config.toml
experts_per_token = 2
router_score = "softmax"
train_tokens = 272100000
dataset = "wikipedia_en"
Below are experts of layer 2 (counted from 0) of a mixture-of-experts language model. Rows are named router (the router's row for the expert) and show model dimensions 0-255. Each number is 200 + 40 x the weight over its row's rms, rounded and kept within 0 to 999.
After each expert's rows: a language model's description of what the expert responds to. This comes from a sample of Wikipedia text that the model never trained on.

# expert 19
router,190,155,195,133,200,243,134,143,218,135,229,219,258,202,115,180,247,237,209,213,248,130,171,213,132,182,186,213,176,198,180,263,205,199,230,154,207,213,249,116,195,163,215,189,273,154,197,174,167,194,218,230,155,135,174,151,187,156,149,211,219,200,136,188,187,147,265,171,276,257,177,258,235,227,209,193,192,181,163,199,192,240,127,255,153,190,156,174,275,247,210,239,195,190,233,231,227,123,192,190,177,246,255,199,186,214,59,237,195,123,212,161,224,176,225,159,191,154,174,171,161,104,136,181,204,156,126,179,214,161,166,305,164,248,191,186,172,183,186,244,208,131,191,218,212,234,185,255,168,195,230,134,232,201,186,184,160,224,158,206,224,197,187,214,196,256,118,252,203,234,181,177,311,198,222,287,267,180,140,217,210,149,205,243,218,175,157,177,212,163,134,199,224,168,236,185,228,162,166,204,227,214,230,202,168,247,192,249,147,148,311,168,200,186,194,208,157,254,172,263,181,192,257,167,110,243,215,143,186,208,285,206,174,223,222,204,175,196,205,231,266,168,234,193,213,177,164,191,222,165,199,251,195,163,217,198
Description: Table pipes, articles, prefixes

# expert 10
router,356,202,349,303,127,244,257,140,353,163,161,224,275,174,236,197,239,207,130,207,155,85,248,265,226,195,196,198,210,207,225,205,254,134,237,242,177,330,147,196,247,177,164,173,200,194,195,204,151,205,208,262,152,201,217,178,208,211,200,137,180,146,170,251,246,197,214,192,147,206,163,170,164,162,163,166,169,156,210,242,151,152,232,159,156,254,206,193,196,194,228,193,208,207,184,224,184,171,163,165,160,216,155,149,236,260,284,162,270,224,207,239,170,199,177,275,184,213,194,248,230,196,199,190,181,197,243,242,215,228,261,172,153,140,131,225,166,237,221,161,226,266,197,163,178,185,210,169,197,247,238,156,196,209,161,224,146,246,139,246,245,209,174,192,221,229,203,138,159,239,243,142,192,226,213,223,200,189,222,207,257,173,202,202,200,192,247,213,213,221,214,212,195,275,291,169,206,232,209,216,201,173,155,159,185,209,186,205,171,188,144,210,192,175,174,212,160,203,198,260,238,163,230,217,178,142,293,173,211,183,194,171,208,238,234,250,221,172,141,203,224,213,197,209,189,178,224,181,236,209,219,189,165,192,199,165
Description: Adjectives and adverbs

# expert 36
router,165,255,256,280,125,220,83,176,170,206,151,141,181,239,215,158,186,229,202,125,175,240,172,281,132,210,211,273,158,180,237,179,193,209,160,171,163,263,265,198,160,199,186,164,245,166,165,143,217,207,248,222,160,244,201,246,212,266,169,176,184,244,158,248,243,245,209,211,158,274,168,192,164,215,218,254,199,188,276,265,216,204,168,233,203,129,208,207,208,283,160,256,178,122,191,152,192,172,136,238,197,201,176,176,275,188,157,232,225,192,247,142,231,134,141,275,155,152,199,121,227,225,143,276,182,139,203,255,190,303,247,220,268,172,173,186,197,170,229,174,193,202,175,143,185,226,273,177,166,202,251,179,210,213,237,150,156,161,210,201,140,227,212,152,258,206,224,208,199,190,236,208,154,164,258,204,226,144,173,190,151,150,218,143,223,233,226,180,214,177,177,185,160,230,220,166,175,226,272,201,216,185,226,263,207,152,218,200,229,246,216,275,238,164,164,164,200,223,173,184,239,177,182,244,192,282,220,174,167,178,159,120,257,213,180,243,185,235,247,166,246,233,146,237,158,226,166,212,174,156,123,179,218,162,194,178
Description: Person role nouns

# expert 35
router,186,206,267,176,154,237,160,194,198,199,220,237,222,262,227,184,199,146,206,175,167,217,224,167,166,234,198,245,179,117,288,223,146,182,244,187,168,254,174,189,221,174,197,199,255,243,158,180,250,235,218,275,140,229,281,229,204,172,181,159,117,226,211,182,189,160,267,259,199,220,235,165,176,231,197,259,188,146,266,165,163,214,252,192,261,168,168,207,154,212,224,200,232,178,223,189,292,200,107,159,231,229,150,179,175,249,224,189,203,228,211,245,174,161,199,281,167,199,248,171,222,209,232,175,175,224,237,204,227,217,220,216,208,172,221,224,229,140,137,235,236,257,223,226,239,248,114,232,216,252,208,139,227,222,188,202,218,165,178,188,221,266,226,187,199,215,197,253,173,235,177,151,256,238,226,168,174,174,165,202,216,147,277,251,220,224,265,212,204,229,153,274,231,186,218,246,168,143,178,258,270,241,251,82,226,164,136,170,215,197,121,194,237,148,125,211,214,209,219,230,128,242,166,128,211,130,263,190,199,115,229,149,186,187,247,107,238,115,174,181,164,260,125,193,270,197,195,229,176,186,169,185,200,241,226,155
Description: Quantities and percentages

# expert 8
router,266,160,285,229,139,212,164,172,232,171,169,217,235,225,161,183,233,170,141,252,185,122,246,256,216,247,179,165,205,201,219,288,275,190,159,202,187,227,196,258,190,244,237,163,218,245,161,141,171,236,259,231,193,286,166,212,211,197,238,176,200,210,208,115,153,160,150,130,215,231,148,219,168,124,172,225,171,214,217,192,137,129,218,151,210,199,151,139,191,150,179,192,200,185,225,209,224,278,234,181,228,288,154,184,203,218,223,148,230,216,179,196,238,235,119,240,147,282,216,254,177,244,250,173,224,188,213,119,226,243,230,215,164,185,196,194,259,130,295,184,197,131,179,198,169,171,169,220,211,235,239,124,180,229,240,204,214,226,210,198,203,214,222,176,206,239,163,191,176,249,241,167,227,228,183,338,211,186,162,263,201,171,131,182,159,148,246,176,253,217,259,187,123,189,224,221,174,246,178,184,243,191,231,179,126,196,210,262,198,113,233,233,191,257,171,221,159,173,186,221,236,194,150,199,137,194,176,188,203,178,176,242,202,181,221,187,135,195,144,204,239,209,156,216,103,180,171,127,213,156,210,196,191,210,224,96
Description: Table and title initials

# expert 30
router,264,152,237,217,117,238,247,197,279,224,146,223,246,178,199,200,177,247,176,215,211,185,170,267,111,137,183,208,172,209,177,240,121,197,196,201,191,130,222,117,111,227,219,154,127,118,202,168,165,191,167,259,252,169,208,230,181,178,137,216,215,120,147,191,175,184,186,214,234,198,205,193,243,250,210,169,210,173,216,145,210,168,262,187,167,156,170,192,176,209,158,241,155,174,175,248,158,257,241,272,225,278,163,219,165,157,175,247,202,162,183,183,212,199,196,272,206,223,179,187,237,276,225,208,204,203,147,193,159,180,119,163,182,207,134,243,138,171,206,218,133,228,194,234,220,169,181,222,170,113,208,244,123,209,239,229,215,182,253,185,242,173,191,130,210,188,145,227,238,191,192,231,148,236,230,167,251,225,207,231,175,259,184,202,101,254,208,186,167,187,203,158,141,130,236,160,267,192,211,213,212,156,228,206,210,280,216,181,245,196,256,174,150,192,258,197,198,145,145,179,200,202,168,186,304,245,195,231,215,188,193,209,184,253,237,232,145,218,249,295,265,151,173,164,211,200,186,257,168,135,218,233,195,173,216,307
Description: Biography lead punctuation

# expert 7
router,209,244,98,258,253,253,237,247,146,170,157,267,130,227,187,215,195,200,226,212,256,239,168,197,224,211,147,239,233,269,254,198,177,223,242,228,228,251,151,214,218,164,237,224,110,162,151,169,203,274,229,131,278,263,159,218,203,236,207,230,264,234,226,233,241,224,204,194,170,202,186,225,258,349,251,172,195,186,192,216,193,201,158,249,203,204,172,227,209,193,228,193,160,239,229,161,191,224,275,153,187,125,227,221,209,210,157,171,220,259,195,232,256,226,233,217,203,234,240,205,183,203,229,192,235,246,239,193,167,220,177,195,245,175,205,204,214,225,183,218,127,213,165,227,270,221,262,240,247,204,174,232,248,149,233,173,267,184,167,200,157,229,272,226,229,199,187,274,184,185,237,201,174,178,209,113,194,274,273,213,192,195,180,191,184,177,272,271,180,142,185,251,236,244,256,172,116,217,142,175,223,185,120,216,197,222,169,179,293,234,164,111,216,195,173,161,270,135,156,196,238,180,202,169,262,193,151,118,194,205,201,241,214,166,179,245,187,162,220,164,154,184,228,175,263,202,172,181,250,176,256,119,200,187,256,193
Description: Mid-word fragments

# expert 22
router,357,179,397,301,152,242,218,152,348,173,139,228,229,254,254,233,178,164,95,253,146,96,232,239,201,223,195,207,169,143,182,257,210,139,177,226,179,245,224,235,196,195,188,183,225,197,166,219,220,178,220,250,159,180,171,179,269,180,203,181,180,134,182,201,232,199,218,176,209,228,201,197,140,133,159,163,190,216,192,205,130,149,197,153,232,231,247,115,174,207,178,207,169,204,184,201,227,187,176,129,169,268,188,175,152,225,282,136,234,194,231,208,183,189,189,282,178,231,209,211,191,178,219,173,213,201,222,197,204,241,228,218,179,229,202,214,239,179,186,193,182,227,194,211,221,188,189,194,276,239,205,182,194,255,219,236,141,244,164,199,200,234,194,187,201,244,142,189,154,225,239,203,168,222,233,234,180,220,193,227,222,198,161,238,218,108,241,203,226,212,243,232,193,193,211,208,215,161,179,246,192,229,213,174,181,222,147,261,217,202,148,205,193,157,207,172,144,154,135,216,187,115,227,194,149,144,268,189,175,135,176,216,209,209,289,230,191,166,180,198,232,238,176,251,187,250,172,239,191,238,205,207,191,234,231,127
Description: Name pieces, surnames

# expert 15
router,174,188,89,230,238,162,186,250,162,194,223,128,198,153,263,203,223,189,209,134,214,224,184,259,133,213,125,246,256,206,170,225,112,224,159,235,193,169,157,106,195,201,161,185,208,122,221,175,220,182,176,220,214,173,235,133,91,221,212,233,188,177,154,171,185,182,249,270,243,216,169,205,256,267,207,153,174,257,199,172,151,270,167,180,163,224,185,104,170,234,260,253,273,259,195,260,240,221,228,156,253,235,202,196,241,189,149,246,210,225,194,151,211,204,233,150,254,206,138,195,186,242,140,168,277,192,182,176,199,216,182,160,215,240,208,189,108,196,182,211,235,161,180,214,224,168,196,164,207,206,132,254,189,168,187,233,223,223,180,158,197,239,203,165,179,177,146,153,194,252,136,216,244,208,251,191,194,217,220,278,137,184,259,167,203,169,222,207,168,226,162,215,168,177,148,256,220,158,138,222,113,191,180,207,196,172,150,151,152,247,231,216,92,200,224,234,243,179,225,251,122,216,213,127,227,243,190,213,187,197,191,199,207,201,169,189,210,155,230,217,221,188,167,100,285,293,203,200,197,198,177,173,242,252,267,209
Description: Units and infobox punctuation

# expert 5
router,387,166,391,270,126,217,203,171,344,153,126,252,208,204,213,222,201,216,110,247,176,79,232,206,191,225,184,224,200,181,168,257,210,134,216,231,190,278,211,217,221,227,201,177,173,185,149,212,184,216,228,274,150,224,152,169,266,205,198,136,166,147,179,215,217,190,234,199,209,196,179,163,154,145,158,162,205,184,172,214,177,136,199,165,220,244,240,154,198,220,179,179,192,208,199,173,218,215,164,167,191,221,172,202,184,243,274,155,216,187,220,231,187,204,159,287,183,239,239,209,194,208,200,149,239,210,244,185,176,229,211,188,170,191,213,226,233,176,233,167,192,244,203,182,198,228,204,202,238,238,240,152,178,216,230,204,147,234,204,215,208,203,120,196,209,247,178,162,133,223,232,220,205,261,230,236,163,226,208,211,236,200,142,236,250,114,237,206,244,206,235,184,218,209,211,216,187,193,200,280,222,226,228,145,196,191,169,259,206,230,154,206,216,135,175,193,128,205,158,160,214,128,213,223,132,129,233,181,179,123,151,155,181,221,238,196,180,163,170,211,215,243,190,257,172,255,173,241,208,231,165,244,160,221,196,168
Description: Name parts in lists

# expert 2
router,219,157,251,234,169,238,141,216,166,224,163,192,206,148,212,169,276,171,174,212,208,199,180,293,193,273,241,232,165,211,144,240,190,206,145,139,182,201,265,184,257,156,239,230,225,150,138,175,201,228,192,234,245,220,167,161,174,188,233,148,179,221,229,237,266,182,211,212,174,243,190,167,213,152,241,162,191,236,138,181,151,210,234,203,175,188,154,203,206,148,157,124,148,199,237,133,201,127,232,204,204,187,243,186,237,256,261,163,239,233,174,174,200,249,161,255,266,213,176,136,158,239,197,188,167,192,198,158,129,245,217,270,238,148,220,181,223,195,194,212,120,294,221,240,145,204,204,238,251,257,168,198,210,190,197,160,225,125,194,211,206,201,213,198,213,175,163,101,229,207,246,210,208,199,164,194,133,297,156,149,246,229,219,147,162,226,180,248,190,144,217,219,294,236,195,141,133,154,142,210,192,177,253,174,226,186,156,267,223,235,194,135,206,158,157,155,192,202,133,196,237,184,181,179,226,225,225,144,166,225,244,171,101,213,181,189,216,141,233,286,273,192,254,208,234,172,158,267,179,166,169,269,184,278,153,130
Description: Mid-word letter pieces

# expert 9
router,344,156,399,313,119,236,187,185,366,151,133,211,229,235,225,250,192,138,153,259,163,84,207,251,231,221,223,250,220,144,175,255,202,150,143,211,182,237,160,250,212,212,207,206,241,210,214,190,194,160,237,263,165,223,150,154,249,252,198,185,167,112,181,241,221,193,245,183,223,271,198,190,124,152,184,198,213,176,174,230,164,139,219,195,177,239,247,122,189,191,191,230,186,209,218,213,196,181,165,154,150,243,192,193,181,246,266,199,235,169,242,214,203,226,197,272,177,228,238,198,230,219,203,141,239,217,225,183,188,258,267,200,165,220,192,242,189,210,222,169,182,229,204,192,189,205,205,201,255,247,220,171,170,245,244,249,130,209,199,217,199,193,148,185,202,205,208,174,193,207,218,166,200,239,239,217,207,227,203,195,241,186,165,235,206,124,223,212,195,221,254,205,219,208,221,194,213,207,196,210,187,221,192,150,221,209,157,250,214,244,137,208,209,189,166,214,127,177,138,191,187,154,239,184,119,133,246,184,189,131,180,150,179,226,286,219,195,189,166,194,194,237,190,242,175,230,184,247,210,229,194,210,154,201,190,159
Description: Surnames and credits

# expert 17
router,179,180,171,175,205,124,193,249,215,277,180,217,231,239,227,225,202,190,192,220,185,152,197,125,208,161,189,136,161,230,253,225,221,207,204,241,223,148,179,257,208,203,225,228,191,279,169,225,171,241,188,204,155,214,230,268,253,192,201,175,237,177,252,241,174,202,128,248,141,171,185,200,127,157,165,178,218,202,233,138,160,249,181,226,238,196,164,219,225,185,130,158,243,175,248,200,133,171,154,207,183,221,209,196,205,222,247,198,160,140,258,203,197,189,202,194,135,179,205,255,195,194,204,246,172,164,155,274,196,213,148,239,226,199,193,108,235,163,242,223,210,157,156,156,155,231,168,175,211,250,226,256,226,245,172,141,213,182,196,179,192,208,204,141,148,146,215,183,260,266,151,281,254,127,96,206,189,174,147,250,133,252,154,240,181,266,183,168,208,151,179,209,244,260,160,239,220,231,193,222,205,227,266,147,188,136,264,123,211,149,151,187,172,221,203,128,196,214,272,183,165,241,126,211,187,253,170,263,246,200,241,174,213,196,148,225,196,200,184,132,120,105,266,187,167,177,184,247,133,160,258,229,265,261,150,257
Description: Partitive of, list commas

# expert 25
router,329,168,369,301,149,233,219,203,363,170,101,241,237,185,189,214,188,190,138,247,196,152,229,241,220,249,219,169,168,161,162,173,240,192,191,183,226,253,177,215,176,188,225,191,198,191,142,154,220,246,245,164,149,236,172,156,255,214,181,123,162,136,168,209,292,193,213,198,220,264,186,171,121,173,201,198,202,207,163,191,157,116,219,192,216,244,237,169,184,229,244,200,143,184,159,181,187,164,202,136,146,181,210,172,205,235,232,145,237,216,199,222,208,168,181,271,162,178,225,174,172,203,201,176,229,207,245,186,190,218,234,229,150,152,192,220,231,188,203,145,164,268,204,180,224,243,203,199,254,239,206,193,194,235,218,265,146,212,180,227,189,238,184,179,239,231,192,142,134,207,228,223,176,264,305,228,191,262,207,193,210,197,132,243,230,130,243,238,196,201,264,213,219,202,277,201,179,188,168,221,221,222,238,178,250,221,199,225,198,139,187,213,210,132,156,119,166,220,146,229,184,202,230,201,124,162,261,220,223,133,223,231,226,214,200,197,206,224,152,212,218,219,206,251,216,250,206,242,233,229,223,185,166,256,225,130
Description: Word-internal suffixes

# expert 31
router,204,234,156,183,206,247,211,154,160,240,204,222,161,253,170,155,243,235,250,170,192,306,162,252,181,188,200,162,231,236,210,206,196,238,194,222,152,202,206,263,269,188,247,188,157,238,168,258,192,274,175,190,259,213,217,193,207,239,224,219,205,275,235,217,285,274,172,126,185,231,185,254,225,281,202,193,186,137,180,178,212,198,170,244,185,204,219,238,119,185,281,154,188,235,220,211,203,193,210,188,161,161,255,229,215,218,227,203,195,221,182,205,228,241,207,212,239,169,207,204,182,203,152,199,202,242,267,245,210,181,203,180,187,180,214,138,199,233,197,179,222,202,171,232,246,237,235,224,193,196,192,171,280,164,105,155,281,118,266,165,185,186,263,216,266,186,256,228,185,162,197,211,207,152,204,178,130,205,206,254,233,222,206,172,214,200,199,178,128,135,96,266,121,228,189,124,101,180,191,149,148,222,157,214,231,179,238,189,241,259,158,196,251,116,239,220,228,241,162,138,240,220,143,161,276,192,169,201,119,195,179,257,219,172,188,212,257,245,143,211,156,174,189,172,255,127,186,111,270,174,142,166,256,209,152,159
Description: Word-ending suffixes

# expert 27
router,263,105,329,254,146,209,256,166,324,108,185,169,133,197,259,226,251,168,225,193,116,199,276,206,249,243,154,257,180,138,214,234,183,188,154,207,158,233,166,193,183,158,245,210,177,217,203,225,182,132,271,288,214,152,180,185,267,195,195,184,213,134,181,205,197,244,272,199,257,250,225,212,210,214,106,235,248,233,169,263,207,169,170,144,225,212,188,136,253,155,167,148,216,210,198,181,241,227,268,136,180,264,267,150,224,264,185,174,224,221,240,190,212,167,224,277,251,250,206,182,167,271,231,210,203,201,160,227,233,247,268,155,225,250,231,224,190,166,168,142,195,175,209,175,148,211,210,185,160,227,111,137,222,221,254,202,139,250,149,215,244,238,201,159,174,236,205,179,204,250,244,200,185,177,180,275,259,200,184,199,187,194,174,223,182,195,238,255,201,248,277,209,215,198,178,205,154,195,168,196,246,255,213,189,242,187,175,238,167,219,157,234,162,158,223,205,169,237,111,196,227,195,180,168,200,201,179,196,229,131,225,180,183,154,267,201,254,163,192,186,203,265,200,202,217,258,159,252,203,201,215,197,199,222,197,163
Description: Coordinate decimals, "a"

# expert 0
router,336,161,406,286,105,216,210,177,380,131,148,222,225,185,235,232,199,179,133,257,178,80,204,219,188,225,207,211,185,184,150,266,226,156,198,202,165,257,207,250,169,222,174,189,211,234,182,205,193,208,232,241,156,188,151,205,273,246,200,198,172,137,179,239,216,216,237,192,208,238,215,182,153,128,155,187,218,186,188,206,144,136,200,168,207,218,239,140,181,204,180,224,169,205,199,189,223,187,195,163,177,232,161,176,175,224,255,169,237,211,232,199,176,223,183,304,154,211,237,205,208,196,213,168,236,192,240,184,183,221,243,208,150,215,187,201,211,206,221,194,186,212,190,220,208,244,196,200,262,250,238,163,193,228,219,222,157,256,166,229,202,228,158,185,224,264,185,149,142,233,254,190,226,256,236,245,177,218,201,229,271,161,155,225,247,104,248,215,199,207,249,219,226,186,242,227,201,181,201,231,231,228,225,146,204,224,158,240,206,209,167,229,191,160,172,164,143,177,150,192,199,152,212,163,137,146,250,172,199,151,170,206,186,224,239,221,204,164,177,172,257,263,176,228,182,230,182,290,223,258,189,214,144,201,211,164
Description: Given names, sentence ends

# expert 37
router,258,216,258,251,144,197,186,179,237,204,249,214,203,234,178,186,197,198,169,209,178,119,247,276,291,203,216,245,195,164,160,208,145,217,154,187,218,214,195,272,197,214,154,220,160,185,139,175,170,192,234,247,153,273,103,143,259,203,198,174,159,235,180,110,188,172,187,282,179,170,227,143,175,183,218,158,137,172,205,261,195,205,211,262,125,197,235,192,232,195,181,144,131,223,139,214,274,166,145,225,171,225,205,206,134,237,241,141,203,223,189,208,196,188,221,259,162,225,266,203,151,213,218,146,229,244,133,199,218,162,237,254,207,218,233,145,240,168,236,182,170,145,190,267,184,241,150,196,196,249,233,224,147,140,164,168,223,235,243,219,201,249,174,231,254,278,209,153,209,253,215,219,231,261,229,277,209,216,202,206,169,247,199,212,249,205,233,257,148,165,169,182,213,162,192,205,220,237,226,244,280,266,176,150,279,201,207,210,268,209,145,166,224,242,248,222,163,216,217,194,205,238,255,139,140,135,238,171,161,127,115,274,141,258,268,228,166,198,201,200,195,185,168,228,162,198,191,176,231,133,166,196,158,181,277,159
Description: Closing quotes and punctuation

# expert 6
router,162,222,102,71,189,117,276,194,172,169,200,213,236,207,218,169,182,173,231,223,249,186,204,153,217,208,261,227,242,168,225,171,197,236,243,213,238,176,259,273,273,144,255,239,193,216,234,192,157,237,171,167,196,134,299,248,224,224,204,186,240,270,244,183,160,240,164,218,142,163,232,218,172,159,215,240,171,189,196,171,186,281,272,170,191,241,222,273,219,189,174,174,232,216,222,178,211,164,224,298,161,166,179,237,173,204,184,193,147,165,211,192,174,231,250,103,265,200,163,280,185,216,238,204,214,239,132,273,265,209,211,232,218,209,183,282,217,233,192,221,248,216,255,231,139,241,199,170,194,254,157,232,186,197,154,194,228,177,250,159,177,167,287,267,201,204,263,215,213,213,211,213,221,147,191,121,190,110,150,208,179,251,205,189,233,214,138,199,193,186,197,138,227,193,186,247,186,237,252,177,203,177,168,211,185,248,213,165,151,209,242,147,240,282,245,144,204,239,198,227,134,255,142,229,193,198,123,236,223,209,226,250,214,156,168,172,248,242,252,214,150,155,134,211,161,169,199,164,160,211,243,232,168,244,201,248
Description: Prepositions before phrases